config.yaml
n_layer: 13
d_model: 384
n_experts: 24
experts_per_token: 4
d_expert: 144
d_shared_expert: 192
activation: "squared_reglu"
moe_layers: [1, 3, 5, 7, 9, 11]
router_score: "sigmoid"
normalize_top_k: true
routed_scale: 1.0
balance_loss: 0.0025
balance_bias: true
router_logit_norm: 2.0
router_bias: true
n_groups: 4
groups_per_token: 3
init_std_router: 0.0104
lr_router: 0.000551
n_head: 3
n_kv_head: 1
head_dim: 128
vocab_size: 32768
norm: "rmsnorm"
norm_place: "pre"
norm_eps: 1e-05
positions: "rope"
rope_base: 10000.0
rope_fraction: 0.25
qk_norm: false
attn_scale: 0.0884
tie_embeddings: false
parallel_block: false
init: "uniform"
init_std_qkv: 0.0217
init_std_o: 0.0217
init_std_up: 0.0217
init_std_down: 0.0
optimizer: "soap_variant"
lr: 0.00321
beta1: 0.95
beta2: 0.99
weight_decay: 0.076
lr_head: 0.00519
grad_clip: 1.0
warmup_steps: 200
schedule: "cos"
final_lr_fraction: 0.0
batch_tokens: 65536
seq_len: 1024
doc_mask: true
z_loss: 0.0001
train_tokens: 384500000
steps: 5868
dataset: "wikipedia_en"
Below are experts of layer 9 (counted from 0) of a mixture-of-experts language model. Rows are named gate (a neuron's input weights, with its number), up (a neuron's input weights, with its number) and show model dimensions 256-383. Each number is 128 + 24 x the weight over its row's rms, rounded and kept within 0 to 255. Numbers have three digits each.
Before each expert's rows: "gets" lists some tokens that make up at least twice as much of what it gets as of all text. This comes from a sample of Wikipedia text that the model never trained on. Tokens count by the router's weight.

# expert 7
gets: " |", "-", "|", ".", " |\n", "\n"
gate0:130097082127112117146177107121133106113146139153184113170113123164092166157134141172103111104135134124091134103131131149163143106130144094140090147166159117157146134133155141116131124156142125130170153148146125118058175124126135149178100130107118165142134129148083158128115179136100130113129105121148137121155131103134132111139115116143143138117128104119077172116126113143163098117145
up0:104121089140111129149141132097115116138125128124178113155098121126103159174138161147080120112120124110115115129108141145159116136146148097142099138148153100152140124131149133095119113147119110117197164146149127108068164122117094133166083148123132167127114157161115155133116178120100153118125106117150150117143130107127133114130112077131163118123147105135067144154145107142152127129116
gate1:156121124107072128140072172096113091151124115139134110134136103133142100131114134145163173143137154115108130107112153104119136114123150147140116108165147121124090130107175107112079109106195133152081133110107166151153139147135095070156078153141149136127130119132124099122164074176121137142133154122130123091142107066156133130121097121136141132159133127101146130143134087143138111151112
up1:146103122103089132133062173112112095138123127147141117119122087114157123124125122146176157146137142123109123115121158115121135120123150149130127116140127113111088129119173107108095106106190128142097141115112155154154143152131095075166085149142157136131147126130148105126158079177123125126123165122140116098138101074151128129120110121135154126150150122104165128156148095144138113155107
gate2:107126143118111136153093135099168202137106136137112128102122153095120138132131169147147148121150143128130147126105144154061133099133160135125135158110116095144124116134128081170108120097138132144122119122117111117143141118089116121139183161131121130101120096127140128134114087111095120090147151108094074133124104124118104100126157128143090142134135161142115119139143110107088097072131
up2:088127142104104149158102124083173176149095130143115120101132161097129117133143184153157139130145146118150140134111163140053128110136151156117130161111115085132112119130118080161106123102113136134132132128108124108145131120069122137148160153129135132111109116131148124116112108106089110087144155107095071122130102121109109096141163110149101143148145157130125134152142099101086112071136

# expert 16
gets: " ", " (", "\n", "|", " |\n", ".\n\n"
gate0:145141148129123121115109092144119074163114128125103082124143098118121081122132128128141121138126103124099140122128074132101111175124123121164095156151186124113149101153131126139082134148113106139120070105136110129137130136103162128145107143153086108067132109127165163143170122109123158104148139136090126096145104112119130188156090166148130126131121131111137103047134098132159165164133
up0:131163129121113122124124106159128092167134110142116077114141116136140083080145140137145146143124113117130127153098108136115107152118136109122112129147187111104132116153128144145115134143095101138102076106133103130142133154094156126149109109159100115046134122102200174145169113101126171096141132146108139108155085117133118167163120175139135106150138126104137130056145108122159166176149
gate1:138138119171131097121143090091096135110119132188148169089166094088109169108151137133114128160130181142121142093136131106101106125095159168130134102129132118147143094128136151120152127088146142144138114155135099118121142109117093091161106106109141088174100117128125101145106160147114179207143133123094107174119118114110119111131119140142156119094141148116103118101163120089116133161119
up1:112106142086125156134111167167163128132143120079107088161095169167153092147107118120136132092132083127127109161112121141158167136156114071149125153135133138106119173133110110126106130170108110117110134099115156131127112150140157160093143142133111176074151141120142150120135092101146087041120137137161145081139146148155128152125134124109092139167116108136167136156094136175132120106144
gate2:155144116121148141163126129135143136089139150105127108106135090116110075140105128176117142162120107164114136129157112119113115131141159142140113102155144085093156165155112131092083122088184135147139099127070103104087133119169094116104125156121116119163122116123130129113149112091086128102124155135152121098150167110128115121147132108157127115188112073106111072109136109141117157151145
up2:091109126128121131077135106121099133151132103144133158148141166149160152133147114100119119092134158103135139159109123136122148092099081127116149161095111165179104108113119099179160137197102122115127164111175138126155130147092149136147120118122147157107144127132130129149105153146147152172111123106107118141127099160138161121140127147107097141053136179151133157133111115138127085092121

# expert 8
gets: ",", " and", " to", " that", "20", " he"
gate0:118090095168104151102170134162120097152085140153141157127119143158154141130120113117119128155114152105089083160184144142116170151105078099136168110107117127073136109082118127165136097170168189124156150156128115137127122168113158133093104113137118172119160125108172174142145137139129148174096117146151128159123092141160159139090162138120152131123114142151157104166139127133158144152141
up0:135162149096150114146093136085142163099157115093111124115128124104097109114114122126133136088147113145165172094088101108136101106137183133119092159167137120177127131182130123101128158091084085131118100115134144100138140094124105121179150163139125082139085144141098093116097110118123105087157139119094140101111181123100103119139110122139103133129155130109101154096102136130106116111121
gate1:149126141105148125100163091105090117133147163142145114131130141144143141084124156106140130113141122113152118074151114100145158135127153123116106139136145128161083151157166154158131148166147192160148131183126123140115137173153139138174170146151135122100155142129144120128117129136111119118122135162122089113110125078087103119170109099131088108106173141074092121142087124104152111089135
up1:102134091132114124131112177151165117157133073119092122115114155126111118176134093131113112130120139132141127170110158163109124127100087133146160115134086120121157128110119115092120104103130079112087117073107138117146130080093115145058086098077125131162119091118144132123125146123126145157134122087140141144143125160178146128078165164132141155153114115154147122117151130155085138143127
gate2:188081160129141110149138086122104137114126146095139112131119108116076163120145100152126068131135139128113122102129064086179147160154151125180152122156172133131109134119136127128089107166109148112096150120163129106131125150112110145116118107113124146081136143117129125112130119147177154107154139114125130123149147091130159125111091104136097165155142116100188122139115146136107095110154
up2:159093160118134129167138076110102135124125148117137109117130098120088159114145118148129077154134153118123140115140075081164136143136147147176141110150169126140133133131137131136087117162106137122101146103161139124138112135116111143106095110119122121094144125120124097108145111149172156117156155120110120114141132086114145132121072116124110165151122129106171106138128147143106102110158

# expert 5
gets: " the", "The", " The", " first", " new", " p"
gate0:109151147136143115118099089115115104140100132080168135120111134138118105120112116183117153126143157113137126137093118097189125131119167145083093106172125127123124067106165143104173130164054161104148132140174126131088140124108099111149093117155117111075135145161132137129149090151117167112127117138125154117131132130125124138139147106091149156118120123110117161143102122133155129087184
up0:124110163160109109127118115137116113169070178093170098122143139125109124140137108180112101131155161127147116127104102135169134125135151119110124130123131113113149099148158136094170169132068145155115167140175141149085124103108116147155106126144105092084167139158101138138135118151142136100124121114141173103126097124085140138131152084065159127171126111116097137166102151116145134129162
gate1:110129162147133130123073122088125102155112128119096164126130090116159113119119136133109117076152094119131143113122111127171083133120135173112118097114128134142116119128116169148128122132099124117154169147113126139127132105110139127137097135128114139152142084130131096153165132163091138160137157056111081144099128099145139086129138113139143148128096140168112141096134152150157116126150
up1:127141158121156144112115134100138154148146111130151164096126073114157119107103130118144096056156121144135119084114083118155128110071120126112109108089101158117102184132090157153120139109100143151148128148174101157126142125172150171166108137112080127136176077157150131141137143151118135151119102078125113146141105064148130090130130151147116134107105102136110117112125117112130131144163
gate2:087113129117100139123182186108113121111129101123116164144148127100089127174115123112152110125127155125124100171165142109142148096123133149112143114119126118136154167130155140148130152151167104212165113133123106141111117140120114088125142137117148087109119097128099145119147140119140136134138101105148094101150143123158162119130103115149117143096146111119127161138117164087139118139127
up2:167146115128095173121093121167094109152104153135138148122112112123094178121096126112118123103110134169091134116123164139103116125169121145134168119148120167131099182123133109156118122138115127145069116134120122116126122070143109122127132111107126147104139102144122143149083097170159140100158123110129141079164138109137082119082107118123122153137122146107129128127089128110107086124124

# expert 20
gets: " of", " in", " to", " on", " for", " with"
gate0:131148130161113107141119164105156127179102141149114086174119194140129115122144112102149098113133141140102136166097150144124112151081126180106138138121141150160145118086148199142124097129165123138129080152123131098121107136122143087131125131146124109122128123137139104140100084136110166145154107118068134151131118116140105139147150101143145157106128163152152088120149137138130107136126
up0:128153148163115092152125172105153122163097126148115091170120197127141107123150126108138077127126151135103133173101144139127121168075136170109128126115129145149156117095145189161122097131163123125129087151139115094135113139103144084119119106149128123108127126134120095136095093145117153144147108122073117157117117116134105140156136104140154149111130167145153095102152124135148113131120
gate1:143130125164080129122153127104135145111121105157137136116127125113142091103115131097132117136138148133110114170156118100198121130126115109108128138128127108098129132150126115113124138102094124159146101172128120151115127140122109123112134127162131149126129106123096112119152107110116111125116124161136134105142121129142136118138116130118154157142093099136101189114100133135162135130148
up1:152142129151082139115141129111133162103129112159146136110128135106128118113115122093117108129135157124115117159159122097184122139121112102124125140128128111098128130146127105110121147101098132154152106163128122155110140116126105119096142120143129144124133092121099103117171122115122122113120106162148140104131128116143153114143112121114150175133103120139117183077112113138164130134162
gate2:109118162134138150104169113100136122092121128157172106098113135112144148140090111152124126154127128143140118137126143094128098211144153150105123117155133145136138144132163101161086132128109105148133103090156084103110127158130122150105153124138100125135172103126144165119155167123112141087071163162140157097164179161147126151160110131143125087116152089112165128099088099091146108129130
up2:109135155124098139129180106112133108111107125119166068122150142102125122138097111175108119139116125166161122154133125100130103175170175128124135112136123149145139170153156124163080145119100119141124129085132108147141157134132111149080150109095106123129203157130163138135140140115125156107105159137173151106171133153161131126126129106176105101155145101103168160121079134111160097115145

# expert 4
gets: " ", " |", "–", ";", "2", "1"
gate0:123133138137107135094155119123129122125115102138158148114124125168115199122152144129115138087127177111138132152186137156113133154136140133161116116146130079138151132096120153131129110091109146097112135159125118136124154147114117167117112165076128102073117098089115097117160127139112127135156163124128131106127162117135122142150091131144144127110140107099162152138134117137127129179148
up0:142105147108144139118099136096149129134131148103135106116102127106123116141146126154147124147111084129113129120106139105112085158144126126154132118065170154099116128163108113139092169131124128158160141165176110140095138084131135138140122138141102138122155126146138144090141091116116071108126109113147168161122110110102172127136147108100122081127111158136111112164097117122123120131156
gate1:163122134112180118131124112139116156125164159102120123151134118130123097148147096149133155119094115145121148121188128107116120156123130111118097136109135126091131114127116109118099112061144132128161124173116095111111187090131131145151119142167110147096121141164107107119111106141101146121128114134158103126128149130162083120119125135175144128162096116091155095064122116131091103130152
up1:153148150117170105132137125155114146117138161091096120132146129125115091186143093126121169136083113125123119136183146109142114158130131119128086119121123135103102108119111105114107121076152136117156133183117086122111183084133119152144137145148132150104105136147112109115113112136117136127125122144158111141126146119175085123105129122163140136148093078098163099059116105117104108128135
gate2:129112128148103118122112129123126137118102181114148112153186127142128124095106108167138144160152123118140121129163165113088131141090119143105164100142090087073140121135124164134149087121147147123156149188123153133107101145124171134171113157169159090106158104130139129142142077152106157151111120142117138150106081128186126128100117156100091114107096097121167127096123103123151139135140
up2:142130117144111124106132162130112151126088183099147114151166139151120116103095123159134156137150111126136124145151157115099134133099123125106165123138089091094126132144106152119147099136137155152142135186113177120122102140119152139178106152159140104114163115129136130138139079147111157161125112128118129137119087119175131130099137141107076113124101091109165101104134088112131138156157

# expert 17
gets: " a", " |\n", "1", " an", " A", "3"
gate0:108118132113114122147138162120159182126132116147146083164130134100122094135073091115125115097133081115107138066140140116101112126107158130088122109145108129103120132145084125148155103126100186103115105142107110090129122102142131198096129131142105098114099166136121136137136137120058141071111140111123131169130088137126106155142132142127065129108109127188081112107163111126105119146147
up0:138117140126145126127123122082125116107133143119092167087122129150142143127137153121144123152122152178133145136125133150160136137118126129123154163122140111135128155120141160124092127106141116132113128122170164121124107215118148102159122102120153149127169100131129141139162143161182118162108163131137117117107167117118160101094129124126164101133137123115141166121090182127155105103126
gate1:150111114097195110126136145139168165149138124101126167106121093142146133100131118151144149126130130122137123109114116108104118134115150146173110110083126107100133095094146171110085137121131109153146078093113140168111113107192119143094122082182098113100143148130145126104124112116160129147163099102143140132149151155093080133130122121160140126077133081125067095164118090134101136152134
up1:124119148137134130143141140121112081108171168126123099134160145130141100133106114132105110150134080163139132153092098136139127111115141120108091115136155105136099166122133089140101154126136171107131140128128170148075128135120102093133125167111159142109139131120110106159089172155119103131136148159143117136109147125139138103108176177130125119137174165142131142101105139119146095116121
gate2:130105124141174077146127135122166157149119089106126145167135108124124128128128118149123115140134101146133108132154123108116071177104102096133142139151094122149121132105111134112111062123107153145079120117162133123163111122088149097152088138141126170115135100122124155127144126122125122134139119137107149114128123161091093117134130139167150118135149153106072171123158153157115104130114
up2:134146139120093151097132118140102106104147172163136097092111150155120129118118135114148137110132142116125147119122115164149170071132148168128108122099157135112134147141146138137131185152161113105175125144107123130105134139175110147110170132113130089124114137126128099137113138137124148108117142115155112149127124093152154128125130112092086141110113105162181077128095114096145150136141

# expert 22
gets: " was", " is", " were", " to", " are", " had"
gate0:117147146124178153142150104092126121097168161116117128090075136098143124131129130120110116141132136103130091116119165125175086105132130172099148135125111100140160144141123133117140139140123079138132143144166135116115123112115163129137172129108090131158139095102126134121169121080158106126132149130116118154090134141125089144156104123151091139123129102130122093093137118140113136104132
up0:112155170103130122154124107162075118122148109144147093146189138113116093148114086142103138133118140132164118125081141128101109096125109148077089156127113142172142153148090112154141149137115133127160141131072122123127124123126119133117092128169156152178176130130106143125153186118113161116123150164157153106135139149138159127167155150132136091117186091159111149144140097139165090157129
gate1:140138104117096132127083133149101126139142123116072120095122132132075158097118131129111125146145113150143145130139122146116133160120086102136107147113134159104152137105089161125124099116108146136119113124133148121081118093120182160156149089159135101106135135147160150127115114120111073121120116110138169120173107124153156092097118145113131098141092135124148102135120122123087107124154
up1:112146136093083152129097100182139143113134131151084120109141121121095138118099123128121139173141114144149126124152113148130111145127111125136102128124134121095157102090107136102162135118115132138138142143154129146106133120104168126137150108131159090131127140105178144108124137079134078090105133110133132121155120111176157120107146150080107126147092127115125103114079111119070127136129
gate2:133129102114131101138143116135191102146111161187151138147140104154099155125123117146109099143152149138134143133138146124156115123128110126106140125108135153104149129097134134153176151120122123169138109137156105111134090112131137152193101115145098095165185131151122117140132147181119149124099107095099115100124095113110117120184092130122107115086107117156107202111113182091153132096139
up2:135141120111132106136156106134189100147106144187154129149143123148102148129109144144111077147137151139122137139144133126149121122111135116107150131113121151110149136102148123140179165138123114163153109134167092123156090099118139157181099108125106099142179128132133102128118132153123154111105121096104112105112090131100121130186095114116110127088105127148131205113116182100135144115157

# expert 14
gets: " ", " (", "20", "19", "\n", "–"
gate0:109138138127135121089116118120133128156108102156127125150118161143148088143103129080122124168109116111138088120123139119143128137150130112124149146077080113129116147139154140136097127163146130184090122105143135096140115136118147129142114160110165147109175079133101110137128141116163112088164172143128132126125128088141123118116109123092095120146125158112119136169163144182103093144139
up0:116130136124108109078134135094128114156117081095147141142145140150143066120089123066122119146110107104096070124131126119148159145163134100143146148097113122140122166132125134122091133160142123180109152113134155111166139109140145123155094169114139128138164086149094126139106120110157109095174188150127125145138124064157139114107120128117095108116122133117106121155165130176120112146130
gate1:117144139130130144076096128102124145136111154174123149130150115127170099133121100122123135123154128130179129149131132076154135138113101146132094148157107115153145103136110082128135139148136115105170119121092150092167102158083106179101137122112154104102133114102126109113095121125136091128099102134100127136126138137095140152131135093127152126098141160138125147123105068163122106117124
up1:120144137129124139090090142103127155148111152175118138112145123132166098136130105123110126129160131131168134156111135065158136134103100145124100140165110099159156106146105075124134163152139113104163102117102160099157112159096109163111144130118148108104131118109137104117092113125143103136113106136105121132123137135089141152141139099126150129101141155141124147115107060177123113119128
gate2:140144113155128159087116157104141140130129135126086177091163110130148097134152105114133128145153160098119064120127153117106085131151083164154153118129131138161206093122128155124132143098167101128134143112104115086149117159096123120147148162149164139135142118123146127153104156108100130116153150088134135143113110150108137107151108151112090128132148146120089144084164126121090091137099
up2:131153114137125171089126163110126148129118126123085152095165111129147099126142093114128134147140152100119079123139162117117094125147087164146162111129117132166204094136119142115136135091163102116117130128101112098148136150097110109137159155131161156135149108124148120136114147110096120107150145080138132144115099144112147113157111152101104129139147158132077136078177111128076094133095

# expert 2
gets: " ", "0", "1", "2", "3", "4"
gate0:108122117129153102144134164114132108145139171136155155106104080121149101099115122140138114114173190161159135136122093142102127137086137097132124112090106102164133146160145118147104135131135120151162140125133123094097106135183137120100149144130137128125139126101119135130104134146136113135106112097128107143147142166129148120135141160182134108187093138116063088131104126107116148124112
up0:101136131112154114144135185124112129134122162152145150109097113134100133136120147093115149162143164082191135152150123148107133142105137113122133138126142113150128146124127109108086137131140123096129169141123101084104126131144142094074144118135134104121087131088087146118118136107175112145112105120135109130145130151159149109120147140152149091136095119144086090165122110097133149123074
gate1:135115117088100090156125165142108088149119122113122140120121104133095120120113112139125136127125158118098105175170145117168157143104110122113133091091157126143089109154155108101149093118134119112155098062117160083087136130146118170124098117138085094110141120147157094137120100120152117117159151164098126133176109144179101190116138167127149152107121144165131123184127090110131157133153
up1:133156119084085131142130186154113100159120119107135153121126124140075110127110126122112155143120152097114119181153159102174162142096124117098115095112152115136100090159155100110127105086135119096138103086119143094075141140140111159132109100138094100108126143136160113125119084108152129123169135138106109150172101137189127182117150175147126138099138120151120114180134092113143170098128
gate2:118130148123112105121118128116102118131122109125175138128175089128116163114132125101126116122144174151123139135116105133141130130116137119103109117133104074104112170138172145135162080141142145144144142167175135132125129101100068107115119143112122136105132121150122110139106115167130166141138138140114148109106131124120152114141151148117155141103135176131104131142139119132154134155127
up2:139111119144132142132129132125166104134141169116082142123112154146132085127128132152139138132121090110119131118133145132124122126118124169154136153105174173140128080132097100106092183105114094128109110090102129106125136136173172145127127117156117122145135133119134142113140147094131090096131142107138108139156116107142114141116111102168116113147135086145136117124118129127104122114117

# expert 10
gets: " and", " of", " in", " as", " with", " was"
gate0:121111122075128134131118154135143111114132081146168103122109090108161126108164059129161154113134083137125133141120077161195113140111121093151099140164144132123133177153145166113139133156151131131099122097128111115093122154120111111140127110179140121109130133148160153117135126131089154136095103093123113111119102132127084128081132146144126147142123149130139164142105160169159093154130
up0:119122137085127127140104132122140087126127067143151078114128091094170122106149072124157150131121070121125139153116088159196110149125141101150096132161147117118120173141144162103116134150133123124127121102114105125106104155108095102151124108192150118095122133137176127110128121114104154125104107092132119119107079129116099142082142124127147149145136145134150180154127169185167101166127
gate1:132102169089119116146114119104099120138141124133133117110098148127144114150170139116103101128144168108167117160109158135115173133084136123100102116122075113141166158151125121098140111140100090126138109135166190152133164123133139206133091097128093111117105071114159098140122144096144130141090122132148163157143150134133176102155134086122125111117126140123115155161129147104140165161132
up1:132096176093110100147111112082112128145126116133124128102108141135143102153171132128098097121139165106178113168114167140110195122105144117093108112120072119141172162136139126095142107148101096117130113135168200158134175118136123197130091101106099103103106083119146109131135143100155139140114121139158170182135163132135192119157132084115124111108128129126125162163136132104146169155128
gate2:101125138108132132100141159121107083143101117080123121083128119092115136132131168137142163121123093127179118109121135175096151131124138134142162139128122153134153118125090122107101129124132151101090124142143138156134103146085144117101110105137122155153154117142169112128086097121147149152098151116087139151086103119141153113138155135118127144147142151095166137149181123137127135152164
up2:120116146122114153143096128142097110134151148109073125145095104168098203120122128137125153129153113136131138098123186163095125122137127119137199113109139129139134106158132131139099145084160167131096138148112113122121129144125144127196147126124130151139151110152099100127088132116146145169137121116088124129138086083061136113111138133145142152137154137157127159176134113078113126094148

# expert 19
gets: " |", ".", "-", ";", "|", ":"
gate0:150133164138119156102087138166135086193124083142108109122113111117095122118081131100138134122141129111116093140102144110139096181133110118160131176142069178142166160117110163162115153113127157133121149104101129140169109165143189123142095186126106130132119114183144137142121150115137161116165174130115127134117134088118103144076146108129138124156121139113182124091135198173130123126154
up0:157143166123131141092096139173146092209111079133104105138099102107099126124085138105143125126145133114123111160095139116141088182132127111154111167138074153121163146127106162163116144125116158116147145120102133127170112179145177131151105185131103120123128129183161147146121150113136165117157161130111122139109145092112099137077145123115141134180120139109171126090156185158135126115170
gate1:124138174181117154126111122116097077120100134105113175102111092151137144130114136133131119118135144130111118118115114187135135152096108132197148127121122133137121091182100156139123141106138110128110146141133103134158093119106133110127093178114135124135103102145127109127148110132126165109166163120090086094100152147095120107114086132134121137161138136170156132098131172167117148147148
up1:142127096097155100139144146158158174119161122148127088142136161090112108107147114135125130139108112142157136131155134092099123092154129103101122145115126121087134155104132109105104124174094152122148133120160137107106130157131113161110138043156108118115157158119115165127122175132126075151064085113187161186141120110185143127144135125123146120105122116068106123186157116093148123128094
gate2:143098135112192085131134117143131176165132089174109122128145128092142140130084173181141103142144108133099121113108160106110135148104110147114139144155152145088124112119152124132113098138136169103096125142076132151140151160175106104138071130139118136076114129130150082130164130113114132132136108152118108168153116157092111143123086112112106108094111113092146101118094127078120100100133
up2:118151124151057161137126134102113089090107172081153134136124126164113107126173085081128164107116153124153129129148101146151128107153139116133128118094101097161135150130097141134160157122126096154149135116167130102137110111080143144131178140132136102158149113111118181125083118145139132113126152101125155087100133094158157096139152147156162144175139161174111167130171121161118161166135

# expert 3
gets: ".\n\n", "\n\n", " (", " \"", "==", "==\n"
gate0:122131127102120142104152106110123168083150175135146155107111128143097107115149124138149150135135150099094151148174109104120126127039100170126098118131129126099126092093104163137126080103153140127137138090142120141077115132146122166100112163126130120120142139092104145120107117147157093139123102152162137141142125118147114133138128174141182136088041129118110098170108139138174102119142
up0:146111137151157108140112150153131084170109079123130115142145114118168157147124136104099110109109120159153120115091144163129135120202155073131147134131124139146120154173148105107125176162098099121126114165122141099179146125111131110160130097135124142137110115153144106139153141108095147119128166093099120112107138124104128111117130083129074133154209130143136149088142128140090152120123
gate1:108125093108131122132136145105135203114130145163138147123166127105074112130129130136121141133141091138134113116128128129103082129071158160095139138166115140184141118169125131165080110135146123136151105175162159138131151148149104130121115079097106119099158094144083142090117110128130161108104108147132129142111140115140118114159139139125140130095100131115074133087152150111130071151155
up1:097121157128133171105124118130092153070187106112088130082080096120149165125116133146115116144113107099126147114122156137077113133136128105109138143126174144074075135079123122116079139099143109136145129127119101138151151133090128122114113166149135102080093120126173074162163146107136105089141139109178119146152099174123091133134112141088079111173154158139111098143127131091101159124111
gate2:133095122117132160133116122127113157141161109088060138130112114089129145112090117117184144108106115128141136109135121086162105153118130171094156130140174141126152134073119153145130104121155106112133132116131101137100100115139154098120142124127155152092135157137158124138159104131132151123151122152138099094161153125121071131139103119148153156114131114134162098145142131157134108111094
up2:139150135138130101124129148134130096112110149174188122120164136174140124147150144120073125135149133135108109154120131174089139107137129084167107130118082125145097120178124104111125156142098158133120137124131152121154162139128102164139101138126094098157123103122118133123117154136125110138122131099110165167099110126121160125107149147106103110145134146120098161112131133104119141159168

# expert 15
gets: " the", " The", "The", " as", "'s", " a"
gate0:122083098184143085139163130108118109134107129080101170127105142148136125119104127123145092115181122129108111129171143175150124102120133146135153128135137144125147161127100152089131137102129150152136143153140110111145124110134132147170122149129129098136132124149085138129134149149102140153131164132092073140120119146085130127158122082131106166120100175121121116113139165123109117176133
up0:117089108185116084135151158106123112134121127091116170135113132122128131120095142115128101122178092118117101128169110154158130093140117149127148123152143144130159164136106145085137174107115138161151135153134106122153106106136116134158109136136142109140127117135096119124120145138115134129120151128100061146121119143080129135159135077142113159119112196124141115108137157132108127171121
gate1:135089158118123158123158144109120149125107133104079133115119141162125145124127136132122112144160118135150105156132138133120151111101069111135116109138106124178096157133151156153141095173148151174105114148122092067077111136111149124167090133103131140137169128121136127105123126137120073125152136145104111109154123137096116141140088126101111128146109095144147119110072142101108127103117
up1:134077143154131147135162142096117121110097154105076130118111131154126145108112141135127097142174111144123112146137143144120156113096075116142107114134113135180096158122142160148130072156167148174092108170138101059089118138110165124160086126104122134140154132137137125106138132151089094125166140128092106121159105136115100136123084119098113137135090107145151115110072137099106109095128
gate2:119124136157154109154135073156123127114103134085128123184108126105141190156151131114156129139127125104083117166170099139113161153125110150153133108187160124146135123090142081146059099109142087139124138143130136109124131135110087125081124108116119131128101137117119154090146142162126155101110136116132136130137137133087180131115133072141092149164121124143171162082115116121145111113138
up2:128117125081173137136133153092148118146138107141089152100102130140110074117100155118134154147125184111164172136105136158105097135132096135138096138095122112158104104161100128118170143149126183103175130104115126171150109123098107113154094141165155111144119107124109108116143161113144109149093096112143118130117102117128104116146118116143167146113138146116122151121167125119125170129131